config.toml
experts_per_token = 4
router_score = "softmax"
init_std_router = 0.01
norm = "rmsnorm"
norm_place = "pre"
tie_embeddings = false
init_std_o = 0.0439
init_std_up = 0.0506
lr_mult_o = 1.1
decay_fraction = 1.0
Below are experts of layer 9 (counted from 0) of a mixture-of-experts language model. Rows are named router (the router's row for the expert), gate (a neuron's input weights, with its number), up (a neuron's input weights, with its number), down (a neuron's output weights, with its number) and show model dimensions 0-255. Each number is 128 + 24 x the weight over its row's rms, rounded and kept within 0 to 255.
After each expert's rows: "comes before" lists some tokens at least twice as common just after its tokens as in all text. This comes from a sample of Wikipedia text that the model never trained on. Tokens count by the router's weight.

# expert 1
router [154 124 106  91 107 154 141 185 122 124 125 170 157 110 130 124  89 121 136 133  80 124 143 157 116 156 146 179 145 154 119 109 167 131 110 151 155 133 120 142 123 110 132 134 164 116 112 153 126 145 102 147 123 162 142 109  64  97  70 126 121  99 117  98 138 102 129  84 151 134 103 140 137 104 140 158 136 129 115 149 124  96 159 148 156 121 110 115 120 142 134 126  82 155 120  70 123 153 131 123 146 173 117 126 107 132 129 163 100 159  75 147 145 120  72 146  87 100 144 122 125 105 120 123 168 132 119 150 122 150 108 110 111 114 110 143 114 147 113 117 108 108 140 147  81 180 170 129 108 163  88 110 179  99 109 101 123  83 169 108 109  79 110 116 133 120 133 121 137 120 130 137 128 123 121  79 112 140 103 182 118  99 105 107 163 144 153 137  99  88 112 126 110 127 128 124 111 113  96 106 142 102 140 139 126 134 126 132 109 177 165 132 126 127  96 112 122  99 132 143 110  88 154 155 174 104  92 117 129 101 152 119 153 149 108 146 171 141 121 106 163 109 108 116  93 102 144 120 137 143 143 136 115 106 130 180]
gate0 [113 131 119 117 191 112 117 139 152 151 160 155 144  95 138 119 126 139 132 111 128 122 169 124 104 133 100 165 159 173 140 158 102 162 142 122  98 150  81 109 143 106 112 111 125 118 120 136 112 133 122 127  91 135 147 155 158 200  69 163 157 116 132 118 165 160 151 130 173  88 138 122 117 138 157 124 110 104 141 134 114 114 121 121 151 103 182 102 104 119 170 127 132 110 153 136 150 174 149  88 123 125 153 135 120 124 110 144 125 110 155 120  93  98 136 136 135 118 161 117 136 126 176 118 120 168 121 132 106 164 116 114 135 140 121 129  92 110 140 123 136 156 109 152 205 160 165 118 160  82 124 129 125 111 154  96 105 171 167 138 145 132 141 137  84 120 126 203  80 152 102 132 139  92 104 111  94 130 141 130 126 112 173 149 146 118 120 140 172 124 118 133 128 124 148  86 148 109 156 113 152 125 126 140 130 131 142  97 124 127 115 158 119 159 152 145 113 113 133  89 113 141 134 160 177 130 157 138 141 134 131 119 129 185  61 121 156 144 127 135 132 156 141  98 157 133 154 111 116 151 155 115 123 134 129 128]
up0 [164  96 123 141 110 131 100 155 111 104 147 137 137  89 141 108 142 115 118 124 109 124 131  93 146 161 172 125 117 138 137 139 175 102 110 156 102 129 130 128 176 152 124 174  95 128 162 120 108 138  99 104 133 112 151 158 167 110  58 127 112 149  96 131 119 141 107 199 108 155 137 141 102 133 113 111 145 125 117 125 155 100 173 124 112 165 134 151 158 128  74 146 147 146 133  94 146 120 144 116 153 166 137 146 119 143 112 125 137 126 107  87 126 156  97  85 148 101 161 117 138 158 109  92 144  87 104 146 150 138 115 141 117 123 124 148 128 122 101 161 161  86 134 138  99 158 180 109 132 126  99 141 132 159 113 100 151 164 121 129 148 154 114 131 169 112 129 125 185  70 140 121 106 143 124 105 141 156 108 117 128 132 141 115 141 166 132 149  75 108 152 115 115 142 112 142 113 130 179 125 131  98 126 127 149 123  89 115 129 107 183 131 128 141 165 124 167 147 145  90 162 119 142 138 123 130 150 131 145 132  80 150 154 158 124 109 106 137 149 117 128 131 146  64 120 106 155 156 170 186 116 143 103 127 109 132]
down0 [147 127 140 143 143 172 115 108 154 105 185 141 127 117 163 103 166 115 134 144  73  90 102 146 141 128 171 170 112 148 164 106 152 106  98 156 125 114 122 120 156  95 153 146 100 122  98 147 119 115 182 146 152 103 137 136  99 123 142 154 119 160  97 131  75 148 135 151 102 119 101 110 134 113 138 159 131 145 153 146 143 135  89 155 116 161 113 182 142 129  54 170 166 140 153 102 162  94 141 125 105 121 138 153 140 123 107 127 142 155 145 110 114 125 151 115 162  94 118 103 122 113 110 156 122 130 140 169 163 109 122 108 169 130 129 138 134  97 132 127 147 161 111 175 120 144 150  88 102 122  85 125 154 145 101 110 139 168 150 143 109  95 146 108 135 116 131  78 149 138 100 122 144 124 102 163 129 136 157 151 123 113 137 108  79 125 173 149 134  79 151 116 134  99 106 131 118 139 117 112 114 121 151 127 126 107 154 120 104 117 145 138  99 124 171 127 138 179 154 104 136 101 134 132 105 157 132  93 135 125  95 120 141 120 112 141 112 128 126 127 156 143 111 107 183 147 107 119  83 170 136 191 111 116 140 154]
comes before: " the", " a", "merican", " 197", " an", " 198"

# expert 10
router [106 133 119 142 116 153 126 183 111  87 106 121 126 108 121 141 100 133 126 186 114 122 144 119 167 142 138 159 144 147 149 118 155 115 116 157 131 135 141  94 131 124 146 158 154 157 112 149 122 149  94 135 139 119 148  99 125 111 117 159 177 120 109 147 127 124 143 137 153 125 115 125 148 110 129 130 112 146  85 147 165 119 144  95 141 130 107 156 140 120 129  90 118 167 110  60 134 116 136 108 120 155 121 118 144 121 147 161  94 138 133 144 181 112 115 139 113 105 162 119 132 151 110 121 150 142 102 153 113 126 100  95 109 127 154 137 139 169 100 135  85 129  69 177  84 184 154 119  82 113 108 122 167 121 147  99  68 119 151 140 112  92 126 113 145 122 114 160 135 166  66 149  97 115 116 114  91 129  75 115 163 114 122  96 163 170 137 134  75 135 107 109 135 114 123  96 116 141 150 106 112  98 139  97 149 118  98 111  84 168 145 155  73 131 130 122 136 106 165 148 104 108 148 148 165  89 116 122 144  95 133 116 140 146 116 150 154 169 131 162 119 109  97 152 114 111 173 126 125 116 133 115 108 132 121 151]
gate1 [102 117 117 178 116 171  97 147 129  78 127 160 134 138 112 131 152 119 131 154 100 137 123 120  91 132 128 127 137 153 132 131  80 120 114 115 115  85 141 124 136 129 130 124 127 138  95  88 105 120 109 121 162  97 116 116 137  78 134 175 131 103 102 138 119 102 133 124 137  78  60 113 138 146 123 135 112 114 115 136 173 141 163 114 120 121 123 130 185 143 128 176 130 148 160 107 167 152 104 132 154 154 141  96 100 101 126 142 148 178 129 103 118 140 135 124 145 144 173 110  96 135 163  97 101 106  98 114 150 148 120 135 161 124 170 135 163 147  76 101 135  95 141 121 141 149 159 109 157 141 148 121 155 152 121 120  82 107 160 107 137 106 138 138 176 189 134 145 104 144 134 153 105 115 124 173 164 154 124 130 146 129 141  80 117 120 106 172  82 150 126 184 111 110 140 102 164 117 139 116  96 108 154 132 191 145 177 100 162 121 182 132 122 137 154 158 101 117 124 141  88 165 142 126 144 122 111 112 125 119 158 126 129 127 153 129 172 116 135 114 104 154 127 124 125 127 136 134 130 134 111 141 118 159 154 124]
up1 [ 79 123 128 153 113 158 121  91 127 130 124 149 121 129 131 134 147 132 127  98  77 120 134 167 142 153 121 137 101 148 147 102 133 105 201 147 148  98 137 122 154  98  88 130 132  87 127 136 175  85 143 104 168 122  94  95 159 156 107 152  99 152 138 120 151 112 150 159 153 131 116 156 146 134 130  92 121 144 168  98 153 131 106  98 147 161 176 145 137  84 109  96  82 115 176 120 146 110 124 125 102 158 187 122 110 149 140 123 122 170  97 117 134 196 104  85 132 143 170 153 169 103 128 113 132 116 150 132 121 113 147 105 111 125 133 114 137 143  83  84 138 115 162 137 135 157 171  97 126 141  82 121 120  96 125 138 110 129 145 124 141 127 147 107 128 120 122  86 134 173 115 106 153 128 166 153 146 104 119 121 146 130 143 150 126 150 137 134 115 141 139 148 170 142 108 133 126 140 156 127 162 130 132 154 138 121 172  90 116  99 128 130 112 143 195  80 146 103 142 137 117 126 115 117 123 122 140 140 129 100 132 150 145  96 127 145  86 122 151 111 124  80 132 153  94 144 128 152  89 106  96 138 115 166 146 103]
down1 [124  99 144  84 148 115  97 122 143  93 139 123 114 122  81  98 124  87 137  92 151 134 125 113 158 171 134 144 125 153 128 105 104 101 131 112 131 141 145 137 137 121 127 130 101 139 150 137 130  97 131  74 118 127 159 126 128  88 164 156 106 137  91  93 141  91 106 139 140 164 100 159 144 145 157 155 109 130 142  92 159 136 151  82 148 152 100 124 177 143 185 132 126 138 170 105 120 136 106 141 130 108 122 123 114  90 158 115 143 132 161 119 156 142 105  61 132 133  91 120 155 116 127 154 115 121 156 153 135  84 109 127 156 140 147 131 129 135  90 135 146 144 121 151 127 158 119 113 134 114 109 122 122 121  98 139 143 122 149 135  96  77 146 144 149 125 104 113 126 100 140 141  98  74 126 123 147 116 113  96  89  92 151  61 133 160 118 129 110 108 150 121 154 105 110 116 131 169 127  82 122 161 174 124 118 115 117 151 138  74  98 133 119 130 128 146 150 108  93 110 108 149 162 103 132 118 143 133 116  67 118 127 150  63 140 150 152 120 103  74 151 154 141 142 124 135 135 172  95 127 158 165  88 116  97 119]
comes before: " a", " the", " well", " an", " it", " he"

# expert 45
router [124 140  92  77 146 136 135 116 135 143 173 155 143 130 126 158 132 117 140 180 138 133 177 139 176 130 131 114 127 124 151 133 142 111  88 173 149 136 161 117 100 142 172 125 206 142 138 144 140 116 116 141 134 155 128  99 106 126 106 129 119 129 122  93 134 118 151 114 146 106 118 173 141 102 137 141 128 180 136 175 186  94 137 116 138  87 130 134 138 125 156 121  91 122 105  93 102 165 120 114 123 165  77 146 164 138 165 154 107 110 111 155 147 141 101 148 128 122 175 126 119 128 102 121 155 155 147 144 131 103 113 119 103 139 190 137 129 144 122 121  88 112 103 133 133 148 166 141  85 163 116 117 150  92 107 114 119 110 177 109 138 111 127 140 166 135 128 130 163 169  82 141 106 108 116 113 139 129 109 122 129  90 127 144 140 108 122 134 113 106  76 110  90 143 129  98 130 184 131 115 124  86 145 146 129 121 137 143 121 158 153 144 109 107 128 106 102  88 127 145 119 117 129 146 148  76  91 110 160 122 115 127 144 170  94 149 174 182 156 148 155 128  77 142  98 111 132 116 102 128 133 132 137 121 113 139]
gate0 [113 116 132 103 131  98 119  84 119 154 131 115 119 138  90 139  98  91 123 108 149 154 108 115 177 127 132 108 103 106 127 158 106 163 115 129 165 141  88 112 152 135 120 129 135 105 138  77  79 160 143  62  91 101 129 110 147 136 104 152 115 148 150 114 131 102 174 129 143 127 111 122 159 121 142 139 116 107 173 135 135 188 160 122 134 136 121 147 164 122 110 152 143 100  96 145 105 129 161 127 133 154 134  97 145 149 114 129 158 124 116  79 145 138 167 141 161 114  71 142 162 162 128  94  82 142 140 166 142 165 139 101 175  87 111 150 113 114 129 108 121 125 174 137 128 114 155 117 130 145 115 127 174 105 131  79 106 147  62 127 129 115 139 142 124 180 151 139 158 146 140 104 121 133 141 136 139 113 140 135 133 157 137 105 133 113 106 134 146 116 109 128 149 110  92 127 136 130 150 152 162  74 144 138 148 125 138 135 130 103  98 112 114 143 163 142 109 136 122 113 114  88 190 106  96 167 154 117 113 148 168 129 104 100 124 143 125 136 104 134  71 114 168 134 159 124 154 101 104 175 115 149 125 117 143 106]
up0 [120  89 151 130 159 101 115  87 114 125 133  98  97 163 156 130  91  90 133 109 160 161 111 111 155  91 137 134 112 102 151 143 149 137 147 109 156 123 103  96 122 159  81 117 132 121 112  82  99 162 164  71 105  78 141 133 120  99 106 161 107 103 157 110 134 132 142 148 178 117 125 110 137 113 131 131 134 136 188 161 116 133 106  99 141 188 128 119 163 133 136 137 144 105 119 152 123 118 124 108 122 160 122 111 174 110 134 106 121 148 105 115 136 133 145 156 145 135 120 131 135 171 149  99  96 156 161 148 163 109 144 119 160 127 105 156 153 116 114 115 147 139 142 115 105 118 149  94 149 148  85 101 143 133 124 134 133 154  90 118 159 138 143 131 107 162 136 130 117 138 110 135  67 127 142 161 107 155 165 123 138 165 111 107 124 122 130 120 133  57 130 172 104 116  84 124 139 113 139 151 100  81 126 122 147 123 118 123 136 130  83  66 112 120 174 152  92 138 113 148 139  97 162 161  95 126 126  95  99 151 133 151 105 119 149 150 118 155  91 134  84 126 139 157 143 157 130 132 105 108 117 150  92  92 130 107]
down0 [125 140  90 128 135 122 155 116 150 139 106 140 166  78 103 132 103 146 161 137 129  84 137 142 110  82 136 104 152 131 135 136 105 158 161  94 121 136 120 157  90 175 140 118 109 139  78 132 124  94 135 143 152 141  96 117  96 134 139 109 164  81 163 155 143 124  64 120 130 131 124 113 146 153 126 131 119 131 119 118 178 144 136 126  96 143  96  96 119 136  94 132 109 111 105  97 146 162 116 144 147  81 117 116  85 175 150 106 121 137 111 107 114 107  95  80 149 130  98 107 150 103 105 149 105 129 128  78  73 164 118 132 148 141 166 136  79 120 147 121 129 135 109 115  70 148 133 158 130 141 145 155 160 132 129 109 108  98 162 140 107 146 102 116 128 119  94 128 112 145 156 143 129 137  90 148 113 152  88 173 108 125 135 146 148  98 110 185 143 153 145 163 129 131 149 133 126 141 142 115 135 125 157 108 127  93 126  81  97 134 109 123  95 150 127 120 115 139 153 105  88 186 110 103 138 123 144 147 122 147 152 128 107  87 188  99 126 126 132 134 165 152 123 117 132 125 141 136 151 122 136  86 187 141 138 144]
comes before: " and", " the", " a", " M", " S", " B"

# expert 29
router [137 132 108 130 119 145 180 144 136 139 170 176 142  95 105 153 136 130 146 164 137 126 173 147 167 120 119 143 123 116 148 140 156  76  71 158 150 135 177 117 110 133 180 145 136 152 122 133 164 155 137 137  96 139 166  93 120 109 119 147 117 115 108 137 143 126 129 102 167  93 117 140 151 120 136 142  97 163 123 133 184 110 135 110 127 101 153 147 137 125 173 105  98 112 119  97 100 142 123 111 142 144 109 131 149 148 167 169 137 146  99 164 171 113 111 122 125 135 182 139 181 111 120 137 143 142 152 165 145  74 124 115  52 144 161 192 117 120 110 135  76 144  98 128 115 137 177 120 119 147 114 122 139  73 125 103 126 129 176 131 116 125 131 108 135 179 130 141 157 156 115 137 148 102 139 129 129 144 124 144 146  63  81 121 122 105 122 123  65 136 121 116 108 142 121 123 130 117 115  93 116 110 126 100 110  97 113 108  98 153 148 139 109  89 138 101 126 134 139 150 104 101 136 137 132  77 140 121 121 147 138 130 140 141 115 168 157 172 130 130 119 130 121 134 119 108 159 142 120 106 116 141 114 138 143 120]
gate0 [123  86 127 153 138 135 100  81 124 109 109  76 150 127  94 154 125 100 188 161 104 153 166 129 153  75 139  63 116 120 147 126 128 111 139 113 117 137 145 105 108 133 105 131 107 122  67 144 140 145 164 124 161 115 121 153 181 109 103 110 146 127 108 121 104 110 141 118 165 146 126  96 109  64 131 162 112 118 119 138 181 135 136  94 155 132 113 108 136 125 127 115 158 115 115 129  95  90 136 134 118 110 147 107 129 131  92 116 108  96 119  81 120 129 159 121  93 126 122  80 126 126 151 129 137 159 101 135 125 103 168 167 122 136 117 162 137 147 122  89 195 176 127 127 150 114 157 122 125 110  95 136  95 116 169 143 117 140  90 136 121  96 125 119  88 133 141  89 156 114 106 114 144 148 104 123 122 123 127 141 142 150 129 132 139 175 135 109 105  99 128 131 123 103  86 140  86 115  95 143 143 136  84 131 114 120 139 121 118  93  96 179 154 142 147 107 142 126 129 153  83 107 117 194 146 125  85 102 117 119 165 121 113 127 110 133 137 118  77 154 103 126 137 135 130 154 153 135 129 119 128 139 154 163 155 107]
up0 [144 177 119 156 169 105 139 205 135 135 146 134  89 125 121 101 161 116  73  99 114 135 130 153 143 155 147 169 133 110  97 159 133 149 159 130 125 153  82 164 149 128 147 110 151 131 153 126 132 156 118  80 155 139 132 110 144 133 144 151 116 106 182 122 116 132 141 150 139 102 112 152 135 137 152 128 102  99  69 130 148 127 159 123  80 145 117 164  97 163 145 149 136 121 137 159 113 174 139 139 117 136 120 143 124 118 122 129 137 118 117 168 178 119 103 148 140  77 136 168  92 129 104 147 123 123 153 152 132 132 110 128 130 134 113 159 127 115 142 165 118 106 109 150 106 144 166  88  91 123 146 114 165 122 128 109 116 135 160 154 131 121 141 150 159 120  90 145 128 111 124 140 135 123 110 112 115 134  89 121 130 154 171 107 101  89 118 104 157 156 117  81  78 126 157 110 123 116 189 112 130 110 151 103 119 107 120 161 115 145 142 125  81 127 116 123 153 103 117 159 167  64 136  99 145 126  93 121 114  81 108 157 101 170  96 132 116 169 107 119 125 111 135 129 132  96 123 125  94 167 113 123 143 121  98 158]
down0 [160 151 124 133 132 106 110  92  99 107 159 162 125  97 162 112 110 127 151 171 100 125 134 110  89 167 108  93 138 103 107 139 133 121 129 120 164 115 105 131  90 113 108 143 150  77  90 122 113 141 156 155 138 109 140 142  80 148  99 112 129 109 117 101 131  95 208 109 153 127 146 123 127 136 108 131 114 169 173 103 147 106 138 125 129 117 159 109 181 137  87 130 106 145 116 116 107 135 139 135 152 127 134 128  90 154 140 123 149 113  95 120 129 160 138 144 135 117 114 110 115 139  89 101 114 101 136  74 167 123 149 119 123 128 121 152 114 146 135 143 135 115 121 103 138 108  77 108 164 141 132 134 138 149 108 133 111 114 153 152 172 120  97  82 147 172  98 113 156  93 147 166 145 136 136 125 130 146  91 123 121 105  89 118 114 124 219 129 134  98  91 107 172 109 171 126 107 145 109 129 137 152 119 121 110 161 140  89 140 113 134  94 132 108 126 124 113 137  97 108 142 202 121 117 153 135 133  90 132 163 146 122 126 139 159 107 136 104 102 106 162 135 156 118  90 134 120 121  96  83 150 104 101 150 158 116]
comes before: " and", " the", " but", " which", " he", " including"

# expert 83
router [157 127 105 108 135 136 112 157 113 135 139 137 103 104 147 168 154 126 106 130 119 149 135 138 164 142 156 125 130 160 169 102 155 121  85 147 119 183 157  82 144  92 116 101 166 135 125 146 142 154 118 115 133 122 123 124  95 117 100 182 142 129 115 105 138  89 139  95 119  80 139 123 104 119 116 205 145 118 110 143 164 128  70 121 111 115 140 142 147 139 173  84 135 188 145  92 129 130 157  87 162 129  73 132 182  92 157 153 123 136 124 125 142 127 111 116 111 107 123  96 177 121 135 117 133 124 117 124 137 110 109 111  96 130 102 142 116 129 106 134 110 154 115 122 115 151 108 111 123 134 120 113 142 125 107 112 115  97 150 124 103 116 115 104 153 131 122 131 114  95  87 129 135 114 142 125  99 157 142 154 163 127 118 105 155 128 123 116  73 145 115 134  86 115 136 108  81 146 132 117 125 117 154 113 172  74  85  99  95 137 124 168 137 112 134 104  89 113 137 130  96 135 122 192 132 113 131  86 115 108  82 151 140 144 155 129 154 151 157 118 143 125  99 173 124 128 181 129 136  91 148 117  89 137 152 113]
gate0 [120 108 132 160 160 107 119  94 144 109 154 126 140 129 155 140 143 119 130 113 149 118 120 118 115 167 155 140 120 114 127 142  66 180 154 120  97 113  83 166 137 145 107  97 120 144 193 145 111 110 105 144  76 169  97 118 109 151 139  96 146 158 125 104 140 135 135 148 130 113 131 130 122 142 156  85 166 124 117 117 134 123 103 118 148 130 152 100 145 136 127 165 156 155 143 148 115 152  88 128 108 106 112 146 124 131 123 100 138 128 123 108  80 160 160 156  97 111 109 141 121 173 132 149  84 124 107 138 115 150 152 135 139 138 142 147 152 142 136 134  93 185  72 111 139 129 126 118 129 117 150 157 138 122 127 110 131 170  81 108 139 148 123 154  76 166 146 120 137 127 123  71 141 131 123 170 112 154 114 115 162  82 110 173  74 152  97 145 103 142 120 117 140 157 149 115 147 106  82 153 138  91 108 166 105 150 100 129 131 100 106 115 154 158 109 142  81  68 131 114 142 155 129 109 162 144 109 106 123  99 157 129 147 104 124 121 115 104 141 132 163 131 118 112 144 178 159 147 118  69 112 122 130 124 110 131]
up0 [108 130 102  58 128 154 115 161 123 154 138 122 121 146 104 127 118 137 127 143 130 132 128 149 112  72 109 112 162 167 136 109 185  72 105 126 143 117 168 114 110 151 145 125 126 130  55 125 129 150 147 152 173 107 146 150 138 121 115 149 123 130 155 127 138 104 121 128 141 105 124 143 153 112 104 149 128  93 111 139 124 104 121 134 141 118  79 161 119  76 124 118  67  95  89 110 145 131 162 144 143 133 127 151 173 102 177 150 133 104 122 156 172 117 109 134 129 140 140 127 122  59  95 113 134 138 142 131 120 177 127  78 139  98 113 146 144 116 135  93 137 107 156 134 129 131 109 115 140 159 115  98 138 127 124 119 154 122 173 117 112 121 156 112 177  93 110 139 132 122 114 179 146 122 129  85 155 152 157 130 118 154 133 103 175  83 150 124 158  83 116 143 152 109 130 133 123 126 169  90 181 118 130  86 172 123 144 129 166 127 168 167 100  98 134 127 185 153 133 147 141  80 127 147 110 131 107 135 124 162 120 134 128 125 122 124 151 111 110 146 139 108 116 162 110  99 119 123 145 130 141 142 123 133 157 121]
down0 [133 149 188 157 135  89 140 159 127 101 135 130 119 143 104 173 109 107 104 152 151  92 130 122 101 138 109  98 121 192 127  75  96 111 136 122 129 151 137 151 133 167 105 127 112 143 158 163 127  93 139 138 116 116 124 143  95 137 153  83 121  92 126 125 148 116 111 134  92 115 110 150 140 153 119 130 121  92 137 139 128 124 120 120 145 104 144  75 128 137 127 136 161 112 152 160  78 152 145 107 158 127 111  77 115 119 132 129 165 127  84 124 135 115 133 132 108 140 118 156 119 166 123 134  86 112  87 141 122  85  96 175 113 112 157 126 158 101  96  98 110 118 117 137 168 118 139 148 115 126 108 127 131 105  91 142 131 130 177 137 116 111  75 154 121 121  87 146 115 100 116 160  98  91  93 137 122 151 101 172 180 135 142 164 100 133 104 126 131  94 166 103 125 177 134 118 106 133 130 112 146 174 147 143  90 155 161 113 184 133 147 178 137 122 137 152 139 145 137 103 170 109  96 104  98 133 107 121 156 115 145 166  98 141 153 134 122 113 135 107 141 135 121 147 128 148 168 173 124 118 149 118 170 118 113 118]
comes before: " the", " to", " a", " that", " in", " by"

# expert 21
router [123 117  93 111 125 144 137 162 106 144 115 152 123 111 151  97 179 121 119 130 109 130 143 129 129 169 159 178 147 138 161  91 174 132 134 124 142 112 162 154 135 115 123 109 167 147 110 155 145 132 106 140 118  99 136 127  72 113  88 173 139 106 122 132 187 117 156 153 159 112 125 166 147 108 134 122  91 168 123 134 126 124 143 146 162 114 120 119 141 130 157 129 103 162 120  96 131 163 135  99 132 162  93 133 111 167 143 186 110 146 114 140 167 106  91 116  97  99 140 125 143 131 116 135 123 146 117 141 110 149  97 108  67 148 120 165 106 145 137 130 107 127 112 160  75 171 170 138  95 142  85 103 122 108 107  83  92 117 144 103 112 118 120 100 148 115 127 154 136 134 114 148 129 131  90 112 122 144 103 135 142  93 106  98 171 197 153 104 107 105 134 105 138 133 131 114  94 107 146 123  95 101 155 106 163 138 147 127  97 193 139 121 100 128 170 138 122 129 157 154  93 114 152 158 153 104 159 116 132 110 121 146 139 158  81 152 177 125 141 146 131 132 109 116 102 111 157 130 100 105 134 129 102 135 135 139]
gate0 [127 122 127 124 157 123 103 154 144 106 113 123 129 129 105 131 138 130 121 108 161 174 101 136 134 126 118 128  99 165 114  84 109 158 134 129 188 158 141 142 156 147 119  93 163 183 149 133 130 100 107 143 129  73 130 103 117 135 142 165  77 158 127 138 123 143 118 125 163 116 112 165 140 121  93 136 106 154 155 166 155 158 113 132 127 137 137 146  90 160 122 127 130 104 111 149 140  72 138 148 123 134 131 140 167  70 125 152 167 101 153 120 143  99 108 101 140 136 133  93 109 113 125 190 163 161 123 131 134 116 126 135 173 112 144 157 105 100 147  89 142 134 152 110 102 152  75 123 105 125 127 115 127 151 153 155 127 111 183 165  69  98 146 101 160 120 136 103 158 142  95  87 140  97 138 105 141 177 149 118 155 162 120 121 139 161 137 140 155 124 148 149 121 150 126 123 113 121 113  99  84 161 144 129 103 120 117 130 118 130 160 112 142 122 125 157 126 126 128 131 127 157 164 102 103  80 157 139 140  94  63 112 114  97 159 121 146 156 151 137  91 131 108 156 130 115 111 126 152 129 171  97 134 126 124  81]
up0 [119 132 139 132 110 131 125  99  95 150 128 126 165 103 123  96 119 134 120 154  98 112 173 137 109 123 147 157 143  96 161 152 160 114 106 132  93 137 122 105 121 122 122 164  98 124 102 137 140 147 118 101 131 146 127 123 131 130 164 115 159  81 121 142 190  91 123 114  98 157 145 127 108 138 172  95 138  86 132 118 110 142 124 148 137  83 130 147 162  77 154  94 120 143 168  92 100 178 125  91 100 103 144 126 100 157 145 136  96 181 111 166  97 137 186 148 110 144 132 168 165 168 146  87 107 101 135 113 116 170 116 128  77 154 117 133 147 145 133 134 135 144 111 170 146 109 173 110 111 144 145 138 126  72 113 114 145  98  90  87 141 150 122 138 107 125 124 160 109  87 145 174 119 144 103 106 110  84  96 154 117 120 131 140 159 126 129 139 122 140 101 108 120 113 146 149 139 164 105 101 162 138 125 131 111 134 113  98  94 130 115 157 123 143 140 131 131 147 140 156 121  99 130 154 134 133 116 115 103 121 195 141 171 144 132 143 115 105 153 156 104 115 168 102 126 136 157 112  96 124  98 142 168 133 127 172]
down0 [118  93 154  74 104 163 134  73 132 143 120 160 134 121 109 160 141 145 147 110 144 103 131 136 131 133 126 119 118 107 130 180 148 138 183 138 167 160 154 106 122 144 156 142 118 131 149 115 147 113 119  92 101 103 133 149 153 116 158 135 153 120 163 101 171  86 149 111 122 134 130 123 159 133 113 156 130 114 154 121 135  89 118 140 143 155 118  93 113 114  93 100 147 118 131 134 109 129 197 130  98 170 166 140 148  83 101  82 137 113 165 173 129 141 187 136 153 126 134 165  88 128 134 142 140 137 120 163 109 135 104 146 109 166 128 140 177  92 142 112 118 126 115  89 152 108 144 123 114 176 143 141 137  98 113 139 147 122 115 127 117 147 139 144 143 125  81 152 148  84  79  88 125  96 124  70  82 145 139 142 126 158  71  98 120  97 140 151  94 167 108 139 134 128 151 138 113 172 117 113 121  99 155 118 111 138 122 121 158 141 114 128 172 145 105 144 115 126 136 161 101 150 120  88  97 105  98 162  91 138 151 140 118 134 125 151 146 125 137 126 131 101 133 150 124 126 154 145 156 110 158 148 108 160  99 123]
comes before: " the", " a", " his", " an", " 199", " their"